Weights of a small mixture-of-experts language model, trained from scratch on English Wikipedia: vocabulary 8192.
Below are experts of layer 3 (counted from 0) of a mixture-of-experts language model. Rows are named router (the router's row for the expert), down (a neuron's output weights, with its number) and show model dimensions 64-127. Each number is 128 + 24 x the weight over its row's rms, rounded and kept within 0 to 255. Numbers have three digits each.
Before each expert's rows: "comes before" lists some tokens at least twice as common just after its tokens as in all text. This comes from a sample of Wikipedia text that the model never trained on. Tokens count by the router's weight.

# expert 18
comes before: "\n", "-", "|", "==", "The", "==="
router:104086132140139139100123115108161109087149158159115144110129137115126130121162126124127120132138116114127142161113146115153146103100125113155107141100108127127138160133148164189082137134074140
down0:158161126129107160089116139135130126147132147104094131106126131118123140095154161142084133117112182115157138082106146071134177114116158112156114146113118121116144123145138087119138112095109111
down1:165151153117093077126127131086103127148115143111127137099128161123130134170129125158148140146127136079107125154129115104160107155102119104106142098135114156125117130104136163112079114120112123
down2:114144178143177120167146111141133144122106127124128142146138132140159161131109143113075106146103165129119107091095089122091149119137107113106157110134199087122121139110101118107153164126105152
down3:130106122141136111138132141156087097132138120153121070127081097139127113104187154138159107113105111147138165150146092133147137096130126150121118123138102105138154144122108134113140147105130109
down4:144123159120144134122163075123116131113152138139074162104098143120128116156163106082107132083122145129118140143167157094121127134146128140172125091132091109129112114161096105120158103109138144
down5:173129135139100151125100122133157118127089107111135122153125156151130103136095099172143112141165162087142104112141183167143164146167164109137141129155137106136137149138137131151163139168129154
down6:130103142129129140089135162132155122128138145155117193119168100089089138157111132119116117178105160136136103096145078118131073114129148146133123086104134142142119129135097141154136100122120107
down7:127131152159107125099111134165114155086168122134121101134116154151153106128144148141151092147133062137084136114141118122168127096099109119136118136168134114108123146088153133119186078135159097
down8:116110067108131154144090131133076135164145133108122114149101129117089099125095140121097135107168144108118098122155138127120133103126143133132155120111122167108120102119112135101108123113137118
down9:163126120159089167093125127156096087127132154103105068121127125153126092128146126137162153138125102102113132157086144076117150158163154137086140140124075135116111117151135115109141130134090174
down10:182131111152153086137125153154126107128117118165095143131103126141158139173124155072113123153150156150130126103133114157149104101127134143114081123101067113128152117093139128114100093156140101
down11:175108125192152140132194143125110081134122127098108123114114129125128103122171160137148139152116143130163120123107129102126153161172104125069165124129138139138090108112130121133140164104111129
down12:154087136130122124108124132129106121133076103145125170136113149141117137143133141131136120135146119109122102169153132107117148119113128119124081122139126078142089149132137139161126103165103101
down13:142103150166110089152122126154171149133158180120156119136148132121134127169118158116136174106155135119080132134122132165129124124150124141113100057134105161158119124098095167167145125141102139
down14:131118153115175109154160164117102100143146142124106104096122110097112141061138142133130110111094120140114129133105138097124160197149103132159124098125109129135134125108148108093137136153109159
down15:102136159126156098118105121078144080159088124136101134136113110121109126133117108150109147141160151080105148111111156107114074112111115154123122095147138124148119120097108158107115126135150131
down16:131136110095129110116117095114124091157133115132129127093092114127113145146147132157128103101137149140108153147163147063164144120125148128122109123114099094084143164186127107146116151188091127
down17:126118146081123123105121112140128094139111117131168123133139136156151126128157141144110111101119113138157158100169142120137153137096124131128116164169129125103132124131111151123114068154160119
down18:105101070125126085165174144157163127118152131132136111100099167137133123151101152105108120126113117149160122115133118129124137132112109142141154155096110146131084111165111105087138118123124126
down19:183142106149128099125139123109153145101115116126115190164141145115129162126121157104152128122108126126125126069163124132137119103157157153117119145143122115124167147159134119128152099170145119
down20:138171137135136112130121147109149124138119094135106144137156135139112167119137182126092120173155177139154109138122099109087136144103118149102117103113131102099105103112114122127151126124120149
down21:138163140159147124107120150085134133135141148185122147150160143130134118131122160128124124106100124139136102113167147132138089128157137088126123109198156154089125104136136166159143100124139130
down22:124122118123116095175122110100192099133146177112123110113149142147163196153120103130125145131070140122091116146121152182129094083096125169142177091160120124105102123104174128132107122128132129
down23:130149107107162129119083168170130143126131133137108167089106105143148114123144142176087111114125114147153124107166133144116147117081170139170140128142136104074180153107107110154101139117120116
down24:119119100120099140110115125120134097148110102127141148116138125142141123132124108172139154116104129162148154140160173112157147146080094130128069118156111154147104163120078109144119124156096165
down25:164109127138110152115158130121126126119118142100111108164089135141117114133141101132121151127158150148145112157133160068123110106159113141112134099126140121082113112142109106160098070071117097
down26:147133129122094119115126119151145085156071082145118103147146142154121136127120154128103102112145147103111152129161126125112140172124135093144120125168125135102165144147137160151127095127143123
down27:132116105131121167107108130137118133133113062125103179158148142094077151110143148148140081119117154110120160124129099129142161161098086161146121172131102093160133122128137125122086152091094079
down28:173146140120145141117139121134131171140132149156130133120127159126092104101108122109097122157119136109062110123109113107097096136137162185127142119126139117129100133122151120084131147113157124
down29:127136159123099175127177120125129094098092101102047125142132125133138092139124124117108104122099115175132090140114074108125153168099136122114135161110085160134113079149135117117129125108129076
down30:149133118130156125111129122169129108150152099197134131130119159118101093147093114113136117130175120135128104119185129143103081120143124135101130128174164124137127125103163158144118157106135150
down31:082126135129095113136082137115146147129139158132118142133126132117133133119126178154139148114167098083095117119106139124134079121075106117116124153150137100139127138121119120143147151137143119
down32:167122101156165107147138117167122143173167097134156125120113125168117153146164140170163146104097127098150150105122151158151144144161133141112087128102149155164129126151124156158093171110072108
down33:118126123115096117126151131095112081129140125126122151137107144137133100119164107083138103089102146132151136154146094094132145129128158113144173139147149133137120105109106144199145146116107113
down34:080132151149139174180137170127160176127149121107135118153116103155164149155186116119089147178100068135131104123134155148120159137116098120110157110150085137098121142117076152140141113097114123
down35:084163120121134118094122095097121128140173114124138092138118101111187074115152104129142126103115104142135118142127136139102168148115123119129107146113080128091101122081153112076123174135144131
down36:140168207116086103138164168131134125091138094123127100097139084141108114105157088126134086087150124135124124143141129118108114166110151140115100143148130138133130101148130115109143126137087112
down37:141087106148106119139120119139134130151132165129138177088153140146143137126129102162094140099106130099149148107100151131094159139108101128156106108108152134114077111154122120120122140115127133
down38:166126139128112077162114096134120124130115195160095148119135125109123158118134147133122116153140144057079128157137152139103110134127120126123125121097105114146093120127109126158093164148129152
down39:149161093135191140110103120123159102109110176138115177122160123151114127138126088152127187146153119150142127143149147165132093132093129123138122121147124113136099186167127151108133117090153119
down40:145149089128137153141120146128105126097087121129137071150088138125116134123153137148152096145127133164173145132122097112165115194148095151071119127078126133128130134116094106097097114128145113
down41:086134148134129094138122136114155076159116106112142140111104171146147127130094125112132111135111157131155115105089131125130146123172118148164113166124150139174117088143119119093176153097152162
down42:151164134148090170114132131113123163099113172121097123109155125123133139139165151110177136121130109153159145066095092125123131116141129128102138117132114144129130100148151102155139113081140155
down43:096152148142120097089135121186125123169138099115130146154104144144117137125124126145135112113150106137092122063173101186151135145138099132146118111146152148153131148116141178170128113108133123
down44:132111119123103154135103124126145144134113154131103142166152171133158162143101141111145159093107108117135122152103113153081111133084147086120083106139139133116095157117117122138124128092139098
down45:073097138140111163131163125134130129095120142120128141143126118165124107119075120128113158180176138097114138116102140151119056083128160163150126138095089115145093131128096095122157156122126121
down46:138155118092125103125105112098117160149092180178111129133120104144134146117127142133109112067109159123112103112099133137116133172090116133145121111124135107129153147125129095118113134100123127
down47:136119115141160141160115100134109109150093148132172167123150146125122146110172148147152154182131099136146111137127099123123112107123199135140119113161176157107124089093112162117125157059144116
down48:134154156136092111117101159116123148116102079086142110132151168106115155166120151137080113106131147105159144108149117146143109109149121166142131129171154113109126147101145141106140120153106172
down49:132120111135149137178127160077165133138154101127110179110137077093132122132133150135125153160112120154143134111101097148095129128103096122124090129139114127079104122076154099127122135129158114
down50:097145128144107166108131135123160118180163120140173103122166101160109117137107129142114117105188092134120145067132139146102115110151155159166093132154116164125142107111108126138122128153110149
down51:136172162144096083117106144153108165123125099117123162115124165163125138125131098165120140104117141125117126113082131134141136102150127141165132128135211110143111127162137136169135127125143121
down52:137102140069132097111138091144138107151149144114118147088134153160167177142111151082127168109115128125178166126127127130113125103140122128176150098123122134148113162108175081115148102135132146
down53:146136104122139099167127089107103123106160092114126162090103109127094108162136162102146115201126138113086127125102134098141159153098130140144122122084140124111107127120162132090188138092133101
down54:133140115082056117137146122118132103136161105101113134115110123145099127115114098111117113131128109123124146159110157139117067122131047106110090147160105124180141135107101154096125122174110147
down55:094103130158127143095119126105134170123132140168101154131106110102109174118179104139131086105129143128118101129119157143136140180117096129098141092112107112159137106131128147142140100153125149
down56:115141133167182113119156092115093097138124134122131171121150120138141155127170118088148149114153117123098147149121142125155103116093098135116100134170130083126156114102147101119098190128166141
down57:156154133139085119166112173129146161133095124152152142146134111127144121117130105119156132139108108161121139159131095161056140129091156086106151152118149118142066128163135114085157108146158106
down58:144168148139125137105133138148148116138146078132091104141127150149104141135103126159084163155135116164124116096129102137126175126099091135160141122137131124122116137142113121088143137105144119
down59:137123141104109148178164127118157121171114142148134155109133114127113130121116125150145117149148147080077108123108131154099075102109126138149087141107143102126121138162104139138121145136119175
down60:111132133080106143116079102137138124113070121169150151106126132164076132134069093161104136104123130110157090184112125127139118124144117119116110114105130149143108124122116112153096163110137102
down61:141163165123097150170143133128081186149111145118164105149114155128107165127129153092172143167091145122138121121132096108167140133188126152175129111101102119124106157110129131149119133150152097
down62:158168133127103129107153108163111110109097139111112100117096103130122151154115113137096124139119146136113123147110153127130131085068167159127117104072124115087166103123131106125134119168161154
down63:126165123119116128147124159149090168166124122124164076118126101118124112079083107131148083147129107115099141111138139187120107139137137142129137110132135132156118175174125132152167173114123135

# expert 4
comes before: "|", "==", "\n", "The", "===", "In"
router:131086130159116149127126117103138121104138142112119138143150112103100133100159109123119099154157107097157168135098141117145155112108132084113137132085089146123137145154137147138138158100120148
down0:138083107118155102149139133119147126115112172138138141079100149115107144174149118128119140163138164083116154114104108123079118127141103124119156109117172129137091153083145112110165151122122129
down1:108141147113144115098129129114130099107137096123113124148117141082119106115115152141148110123111120130128117140116108128135087084159089132127080153170139129139144144152133098120140139158137142
down2:134141115118109167060098102099156119135134131090137167138140137113111098089147099135090114157100126104115115105148119147158115129168124153138137138187118139154099111104154124131078103125156127
down3:150135148162161122108148147112130092109105119145136153103160146133098133131174179134128103120145154160131103125076084110131139110106120169139122113128086121119129111131140126131097132126084129
down4:167104117122125133136159158111131146130151110131168122179104151115150139087139176099152160098137144125076120135121121132153168142105108131088104132096096165111150148143095142164149187078129124
down5:153132154117123143086107119202131146149124128168163126152139109139143093149134145136099126123122121151119136131097138130150134133137185140147134100172100125134123131136179166137121144148132134
down6:150091107113123133109143113153136136130104168149168120170116100096104148165115126082143107142132111115133114106095104124128129130134114132115190115100091147098124122123113098076131126132126150
down7:161100116135141136123124119104116127161149108094129175129102127109125145158142112102119179123104138123118106123127147149144141131121078134124160138108074121111155137132122108072130133101096126
down8:091137129123109126160117162141158180108174121120123109102147178157095136143126147140136132143180130117103102151180141143139125127099122102140139109144174122141159124134117109109086098156111117
down9:139157131156101142105124119112096141104178128137136125137142110099120110075137102115152102131104106155131181119062135160133088125080136114131155121095187106146143114123152104135093122121179117
down10:139090147083124151140101105147129158146077122155119125105166133161145136167078142170123117135122153105093126126101091090124122181137121120072164137122122115124114139086133128097116118129159122
down11:094145124130118122146071113103141139138159096142089163097107114125141102140116104146139111087139128103097110113167155110108159138120122132146126154120170078098130147135134159125136103160090195
down12:140106127157105140119115123092120115121126082138136122136126125130106138127153139162156115140141128157161126107111131083124154104103105146191176164138124075145147164094120134118115104140062099
down13:135132135155107130123135154141144122127130165144152137115121108150162132187145143121164133140146096140158132137136097146136138148121113144108122133153136133145174143148076123108147074105081106
down14:095144114108110084117128180101072097110091160143128133093112150121117116176132143094135115143118129127165092107178129113146107157149150155105110102134146161131146110100137121158098153119104147
down15:137130120146092095112145158118114148128144126097113092119125139147112126112101094145121164117144141108137143146090158158143125115143104097122144107125125106130079113111120144147162130089108167
down16:102135172131124149142108135114102160141123085138077142104102132151153124081149087112099124125110084128139116149138103147137082097162118163121123091129158105126128147115136077127188139100163137
down17:126125123147099108164131113097103118142130130119132145127124096100116092103128109146124124123107145126049150116159141132145081126153157180123137166110149137150123122105122152119149153155141114
down18:133122184135119141132131144135173100139144174132108118114155093111128162135124158168133160129118165121097143096101145117087104128092127139095206131122109091117115159116122129117147134154102135
down19:115157126123103099082128119174116134122126122149069121123160152167085112110172145149151100095147131135093141165167136093102142173132113157106111145148102105081150131141110132145137114137094103
down20:128128154138131072097115169137099105098145132165133121133123156105129139151141175129156112069092133183131137143113143116187133107136135095094132135145132135149128092123119116136136166113106130
down21:150148164102142142173131126157108109093132117132141110149134095145137129134123129114091119096129166164121120159129151113085106161114118102134117130076144142098086098117133147107152151085156143
down22:125166151110096124172129121147110140147147121118125116134113070148153119111103095135071100160129116095136118144155108118106126099083088137126109103151159127112140130108154172178118139121123112
down23:160141087136121116113122135090149122108130142169147133148146104104092111134135123134131138143136135149149151138129109119142124108095109090164137115138117104123135121152148087131140092143141069
down24:132130095127119116126187138161120126114129109130177139123134160110112127130125102142136090131097162077133143107087093166173153171113113166111143112145136106072107152172115133091131127083075088
down25:121112125110127107101131100114150143177140114171112182138100112139130118126109156152102102171135136140133094116106084085118099161099140119136142112201117122117122102129124065101169142123158140
down26:155143131128124133078116083095118162153101135169141094150122141160128124094147133146143144084160151191092134124108115133104135105147133154104131142133125103143098094148116098134132131121158075
down27:154140144119115171149109126119134144137120111141113116097117114141131189146143087152120133145158112126106098136130105164119128095099112142114161090166134096189133137148109138164127141128103116
down28:136179115130148144120128118123130094158100154125108067123131114136155131117105124129097098105141117148095123121123136106107117138110105126113141166111129152142131157145160179075114119104124132
down29:117151143159136093166137100134159149132139121146142149095156099102113119092112156144120151078099131128091154120106116140146142124118151090162100177097132107131110109107110134141108125195112134
down30:169157123140149105124100128140130122125102153141117099125129128094061113148110108125111145160099098150122108129139109129123121154148097125125162124152138135130117136167129170137120103129170092
down31:112112127216145135138140127125113133118129110115118127123135133125110152132144168137123142127089138132122151115146080132141143132165171151112135098128077161120140162102174145062132135091122109
down32:092137194116115132138155116148120119116152122120119110112086116162148163132096088134106088119131120110114139128125083136154158149163183130167166133148144138121168143161133112125105099169150111
down33:190134147147104139139160064152132105115131139093183128117123136147139131140114153155100116081137138149096133112134156129093117119126129130105082156166128110109128108154092143085139159114094107
down34:125117157156174115105143089172101125134130128132087144111135152095175099153116129115133088091120158172113108154182129124130116153112086114128130146119133111096101139143165128139141128161140107
down35:042130131105126121152113077093132124148072122112123106120138125158174117115153141107122107181112116133122098129116129137113124103129122081122109099120142090124117060114124126091114155152116169
down36:148138130155127080154159157090154146101122129128102143119146125185181117129165153172127093152104110150087119097131139142101140159120118132116152083105128169112135160101137122171120123148140065
down37:136105129081134125153130131138131122157154191109134136143101152187139115108138118112132151140106184136129142129166185172152150111134155136123072155115143091146104157125120141121131101152135097
down38:146106121105067162116122135081113141123099137079131130096109112121145134078083158117112148131124168136146146135131138135136149142136135167165121106144155114117160108119139115150150110141132139
down39:107100141134138076113154099141119080115138149134133161159140129115099120098092133172140143091125123136145144140110162133151120156176121117121111141116121130164098104129121148101118136183151133
down40:120165161151135144095135127144139141090094115122099183148170138131094160138148194139096154168087141097124138142115106115127140153083131138168148156154127107109110117140130117119139147123135121
down41:137118128173158108096133128116163068143124164122141137138128099092096125121145157145143129191147117085116129172083161117111093109105110136140119125118122113101134141113093122116127093076127164
down42:136134131149126133133164143156111130118132146125157098166126131172117101134145097137133118109106115124171159134060100105096100124146144120105094164119165137092095117142147127109128144162150129
down43:113143124133104087176124099164137132164161128109121116161129108124143107167132114118145155117134143108143144126156104117157116109098142116108150118115079098116159129141145082138139190146129113
down44:130134174141122152122149155124116098127135124129138157085074146090112128159171149178123121119121089148166117138148097114092147148114154112114113099127143170112139087117119153129092170124127163
down45:124122130160115115118130154094120108127143120098103171151152133104127152158118111086147100163105156134127122064132133109162149127138115117144145155124168119097116151133149113145119126118111076
down46:154136151112116135130111124117147126167101133118097157117140149106145126134091123077108092110139132137131112097136128144139160145134124158177128064180149096135120141091188126102136137154168130
down47:153126100149134122144146127155122132091146122165105076149096148179123140090145155112144155121122106114129122096159134113100135090109127117117114103150123103132162156143123112148086138130109121
down48:101137066152132118139147104164157126153096167124150120126152114130168120114133117119155165123123080110155131159110121121095094147150108100099102118123149093139114148096151108153125127118162161
down49:119104140148117102104112122090194131117182152145154165141118137166099106126111154098134135103123096099136158092126160116128117127160138111115127078099124123153160149162108156128136113146102142
down50:130135115119127083135156090130144140153133096105114124102116170110167068095153138136140117165092133124131098140079158056123164117121096108151118102116130159119154141149132105142099142108103152
down51:125126099113152170121145091179116141160113127120115110128126147132129131117100148133166145121163121112099111123149149171139121144147174124135162185138108138137092142134075182145143173108129153
down52:133137139111113124150126153116107140113135131107165092121132158124127153106110153114121110139124160166135103130150111052128106129172124088101101146143119167136186140099144128116096083102137107
down53:172087115114143143151122153166139164133129075105129103106091157143146146121088116112169117105116136156137131103136126114102124120153097141158120152102077138153129142138085125104130120121130156
down54:151152133116154150124141158120166142146139121159120138136123136153087115154134117087098161099136129113135130157115155152170098175116131150102138138132135098137169112137115142127130106196159126
down55:108165165095110118140126107148094114132104129133053147107079111103182098121131101112131135145146135119089119158155122123114129122125137176125110097119121089124142138167086092140094106077112129
down56:122135130180123109131149140141101106087140095145091081109092088093133114110184178109137104147098109161110095133119081087146120127157130130136137186153128151099104145107136149106141117115132072
down57:133154086129133169123161129153103157115079155169148107142121168162147084150120121155144111126113120143119128123124091121087155102087156120149108135150119076160146136115139130174146144118145072
down58:124094129127112134151125151119133137145111099125163153110117134144120104155104088096145093095117097109147124091141152114123110102128149131195123107129092134138143108108115137111128117195157088
down59:118136131119106133120107184145136131108126120129093128074182177102155163115125199126115151148117144138086104132146093130156136132105125133117118097146103118088118145119129112143144131142168108
down60:131127089096132137145150115089121093162154153099165156098114136089131109110133136105114135158104109153139164099058111101116141136131142128111131139112109168143126114107150088209128132106145117
down61:125056114124153113111087109121121141146148161167124086186110123104122149107172148149118142107141126131111116092132109117107152177187121130125108118110125127107114106113123123143120132138152110
down62:167151152133117087173121120123149144155069114157138127154150100124134111148134127138125134148131158065122142120156153117074127123136106126151105115119089122100079178123060102179152132133125085
down63:195122136153142124135138141133168119160106135111146137165133178134115147129149121140117122120151132115104082125135176157110131115136112123088133098146124092142098102115109114122164103094143125

# expert 38
comes before: "\n", " The", " was", " is", " He", " In"
router:106109096134162142129162119119152094110170157137139110115138119116122145113174094100143123155170104104116145160111129128140114116110135114124113158112102139130162155153144176170108140108104118
down0:193180136157144134138125156145150118137139122151133100108076124148138131129093157135096121155135095136095131094126124172067082118131124166110134116147109115151112108125110173099160129094136151
down1:118165153125118098156137120138119151138143130101083118158128121157107160119123128135114196147121142127110127154157112114127149119109107106145135137153106146118108123155077137133089142117067163
down2:115148157125113171165128127100141174110143123125136136130103119108139162112145200095142162180125150184148115085144121085099129145089142134142205123117085103157141108136158119116164090165117150
down3:158151115145128112110121162149132110143108075134156160171136135143128130139100125152144093153130158119112052118157145145134131138168133140165116152122114126137108111161149125118104125145136093
down4:108138125148170115136134110111172147115122134107092138154127127114139121119122153107124115105147131116167135175114152093105183116169100144157184129094116129100157115133127104108132126140114145
down5:127150119155170149176126110114139183083113102144139128137118140136156102167146125139138157155119140146129143084139103162094148152108111125137094126138176154082099134115088119121148139113094158
down6:135100085164112124116130117066125155141117103127144086145140117089128147098127081134160177120159120122079110163164123148122092136126119093140127098176111112151102113120094173156153108111127113
down7:180137124146129124109107105155156128155118158118147164104135151136126158182080155169139140143133133134125111126113133141146130091095127114121101139145128147141093112113115156118134082112142174
down8:133077094130161155117171129097129128134163149105132168154105144102169131130144141131118143106116100108169132137143118123112090117116105120127092116170146146091107158141130127147122128111133151
down9:111118117081097126156117098120148143107096127136089151144099110134159158130100138098139102147155118135124164124104168122140181114096081152126166126139119119079134138114153108143161178159164116
down10:131139103114130111128074122149128081159141138146146133129162147160134127097134111180123164086134145152083144129129149139113113106095123122137100093145148106116102160112133140151127154087109129
down11:112116148154114141166125118120132151105083102144115145103145147147106136117124112102151093111157145122133097168128109132130096136171122124149135129124111176111153117123161116095113099130134137
down12:108159144114120081076125086103118163177143146152107141132166135140165113138129093131159107123158163158118128101157143150126077143183122131133099100113138139146135131130136154167129137113097125
down13:130134132138117109215148146135100129119105107145165141102154175103108092159154139130091113164127130110119103143132108152164138132125119110128104100126145140150138140140132145144148158103171127
down14:139107142113159126105117109086164140151131108139118174147129140102161112095103126127114076121095151117117107157104142155126133161154137094192124130153089081098101117129109102131152099140110160
down15:117100149118134117127137136138122125151143118155136145086119099147118123155144086147145129117131122169142141149122148129124120093121150094156161104136136051120140129104180114128138113112109166
down16:097116133142169143152179072081136161126133108102146113113120114142143129129104162097157139122082151106085130102138152121102171144117105163097144143121148144125093129117101110068162071121114100
down17:119153096162128154141134144107171101117132112156174137100121151115117120129112152137142134114134136106121170143106102125141159143204128134123155152093182144141147132134121123139127167122098119
down18:141131136113113150113163130132171119120147138124095142160101082143133170134111139115165067167123125114131110104154145124167096133145162144114145142121100130123149123119126095112132111161097135
down19:129115122160123118127099120150147147132107136150175126107091140146132092128148145124119160112116154109126129144186157137169109137117137111132130141119132133172141152113167091065128108095132093
down20:172118115137170152118120103122162152116147158169101153117169185142139134084119150119128162127091138130144098149111106136141149119085114131104146138116095133146086074112149109116181148105134109
down21:130113140079109130098099107134136130146097116106192135127142165101115155130121114119100089168129113118127152125108101140131164117122099162129104121132136121090130106095139108097152124160152127
down22:158128105103113137117146115110087130145115099135127148164097110094139107097110125105107117131122111119181112139097123100130117138174180151138166130112130140132152117141123091107144085124135146
down23:121130155136145125141156131152100078127145164127113120166126156113049178122153158101095123119152136137120147105168102141136153131141124101122103111113156128162092128120165134137151121125098085
down24:106109156135146115108119159157098155106121134161187145123124117105115142149095124096100094091109113150145136108130103168079114136100148165156123127179122135126122130180111154155148156118127102
down25:143156142101134114145160152165098094159117089156165109106101091121137095109155174140097093147123170151106131131102129134129109161096139103124106179146126101084144097134120135121125123131159095
down26:091154111129068158142132130118106164107133104147132103139075134094176143097095142131145110121104144092169123120150128088095127140117130131106099149094121115117150159116135099089113092136108101
down27:135134163101110120071132132121095110159129086141149138138085155139153146115089106122107124128121126083132124094141095137139126109105121111100099110128118077161134109119123125073142132144139099
down28:135160095108115189135172121142081148153124132143102118165094103155098155112163133120150130074077109121136130120136148094112139148119149149134100132111110164118153158132139077130163139116135112
down29:112128107141117104133122186125117133162174167100145068067164140106123118127121137120153154098170125127152111138137130127132165134134093109127130121090147121126085100122122151140127154128099122
down30:091138143102134126161126172157166137127112107138121132115166125146132116051097151149105193139146158114086096207116146167094157157154116136129120131102125132142140112094134131113127108125144133
down31:136151141138140104130150159146114152169161142120111104146101124141121187120116112132134118172120131110106119108158144159137117111129096155127137072135134109150096142159132131125166106128146151
down32:131130116108106171112130139154106148098133118156089129161131140146129106084125125149062122125132149145136141146118102124104139173149162146104114157126123076141117069115118119130117122113153120
down33:128126144136123124084140098121099091101108110126154184121112135127120144126154126115148132183147139122115166113126079146134143141127151094143134137148159132139145141119149127079104148099162164
down34:117082132155082118144104114134092131124159153103164109081163115139168129139146102149131182148150156161164106146110123137128082110124146161151141116106118137125154129127108102172137136130097145
down35:087126143096104165119143118099133110159120132176093165136117116132116158112153154092156142109125119153121126142109164111107180129105133130107140096185176142121169126129136122150159135161126122
down36:146089146112107116117117139146161121149115126091121143130166134094160145150140095112101110128086101083113143110129142124108132145124124161143125099147142125134120168134138094169126124143114190
down37:150109093108068077109127140127102080131091143110120212090138129147112108117133097107136184161149103139150121108106139163115102113123119132171151135094129133136095124111116096156144140105120128
down38:098097093086149131094132103138143118157155098091140115157122148156145146101169120109098146127102137148150137117178160107115155119163121133189128138139153136129116167107135152146142139131133122
down39:134111111143164109126144126122122107121136169118096132092164131162128110116166111129154128158109117121094080146105104142153150132175136118128139139115120099118108132143070118143128111129077082
down40:115102134140129147102104128099107124136196132112166128125130097134157089146123110087106131159138164118138141125143139143141092082151127101140119113098120115163129147121163134111128124090193109
down41:149149173147065127078145126133104113132145108096122148143150131110092117157195156105132132119086121093136109123131144112150098128165125102148118125144138111173112101140168130150146121076130122
down42:129103128106086110138147107143117131120106115096118127120108139097162147155120139102160126154123151120132146158140138138148081129125147108103091114140108117123164155162132122154106163109124096
down43:155164175079146115078122138170105151094134150109128137153107149168135133150102108149097130129150133088157135144128145102135151123102126121139131144148140093086124114078126156113126089143168119
down44:115116101161129165116110120142161124119121138147131118123166140126141140116136155140139120131114110105117157154091143081123104161115103155097102127102125126119146071108151159136146108113114149
down45:123128122154148113152160107142119120148167123133164111135133136094127166113116134159124143121127158138105124133123144152099134135133092165144064130121108143141131202120159104173116133104148135
down46:150181115160162144173168116136124151136125132137116143132126125102127136158098119139144118125156118123133099088123099154151133112130146104160132102133118165123146161130151163114119088154095112
down47:096151142107138126125108154117129114130171099171112093116128078119125120169142150112106100156124129135166140110155138109057157120147140156098104118154135142143086105116123124103132126108133115
down48:125158139163122107107123105090147101156148155161130129142112161095133157113112125121112139103070154118097105160085157133101119161099133127134109106140135123140083113135089132124122122121144152
down49:156126159128135157161120129162130114169138124142115104137156160130135145137141082117116123097125099112131125162079115158157125075145127144102142103137133134138160145115124117094089217113117116
down50:122173117160104130141167159111121157129133124057151134153161124140132130126112144105099124148092123150172096124128119086146124122143133134106142154099112146137139141134152108111136121167108146
down51:143100129146106124137124109092105115131126124134122138143126178117113159129172115097137087185110148133125157093063143102148094117142131100138144113141143095149127096152076127138110134147107159
down52:118105111157118121115104128143134100127111128097124105155144150132144149128119079102144160108129108168104176191076134126089101137110163152151125173147129151084119161150148168095111120117148094
down53:135128070159151156148141156117118126128138127127124156125134141137155137140074117141125164115126111126108143103121140117100129134111159095145144123148125156121126166093114137141176139083095172
down54:141153111073125123125140145171149123109118188103132135122140168103156172151123169123144137125112126139121082105164112133148152180161125139115136117126107159127137128128162119118112108110133131
down55:145143189097140104132122180123095132162104138099069113109127130157161117110115136106166147109138088139107126165130119155139108152113118124117131128121111081118142132132117153123094117130121140
down56:083083150138100128144162150138174165124120155093175124055154089163099135132097135118140106153118115130121147096158144155081159077111113145135162140139098135114148135112114117107072097149090093
down57:151155156195130098162085133134126121074127122148127123105161109125147095162121119116134111132125089137118116108142097124163114095112175123164153165141144134118086164121134127135140124177091140
down58:126138138133139118131076164154107143096120112136140129150089128127100148172132150143104135142120136112153129090181114078184116130122128126113144162090134113147158144108078110132081155135104111
down59:122096130169148135141144129136123141145108119173142150109121132137111164117102168136098112124076118095116089119106100134129138160086093161113141125097170126140125123147068098133169109115147108
down60:143139162096086116095105152145121114111158106098148056106099176102108146112110097141084099145152129125110105094130112177120104101110120137119145136107108108105134131153121150126101136118138126
down61:135148146144119119118141155148104140091083139154131127113121146138138127110171126162145105168159131151123161100093128105153110135113139130145129163070119103122116144154127101136104141124158091
down62:089126096112102147100076116110140103163110155126164131156117135117163134151105136171139097132132100126106151133149170146139153133143143103116106139112142140115105131087111109136091114151156162
down63:104149105098161128107164173111118134157116156054169098114132107140148124132109138130106126116142122112099099124171156175079057179131149120135145089124134121131137101112109158124102117159147136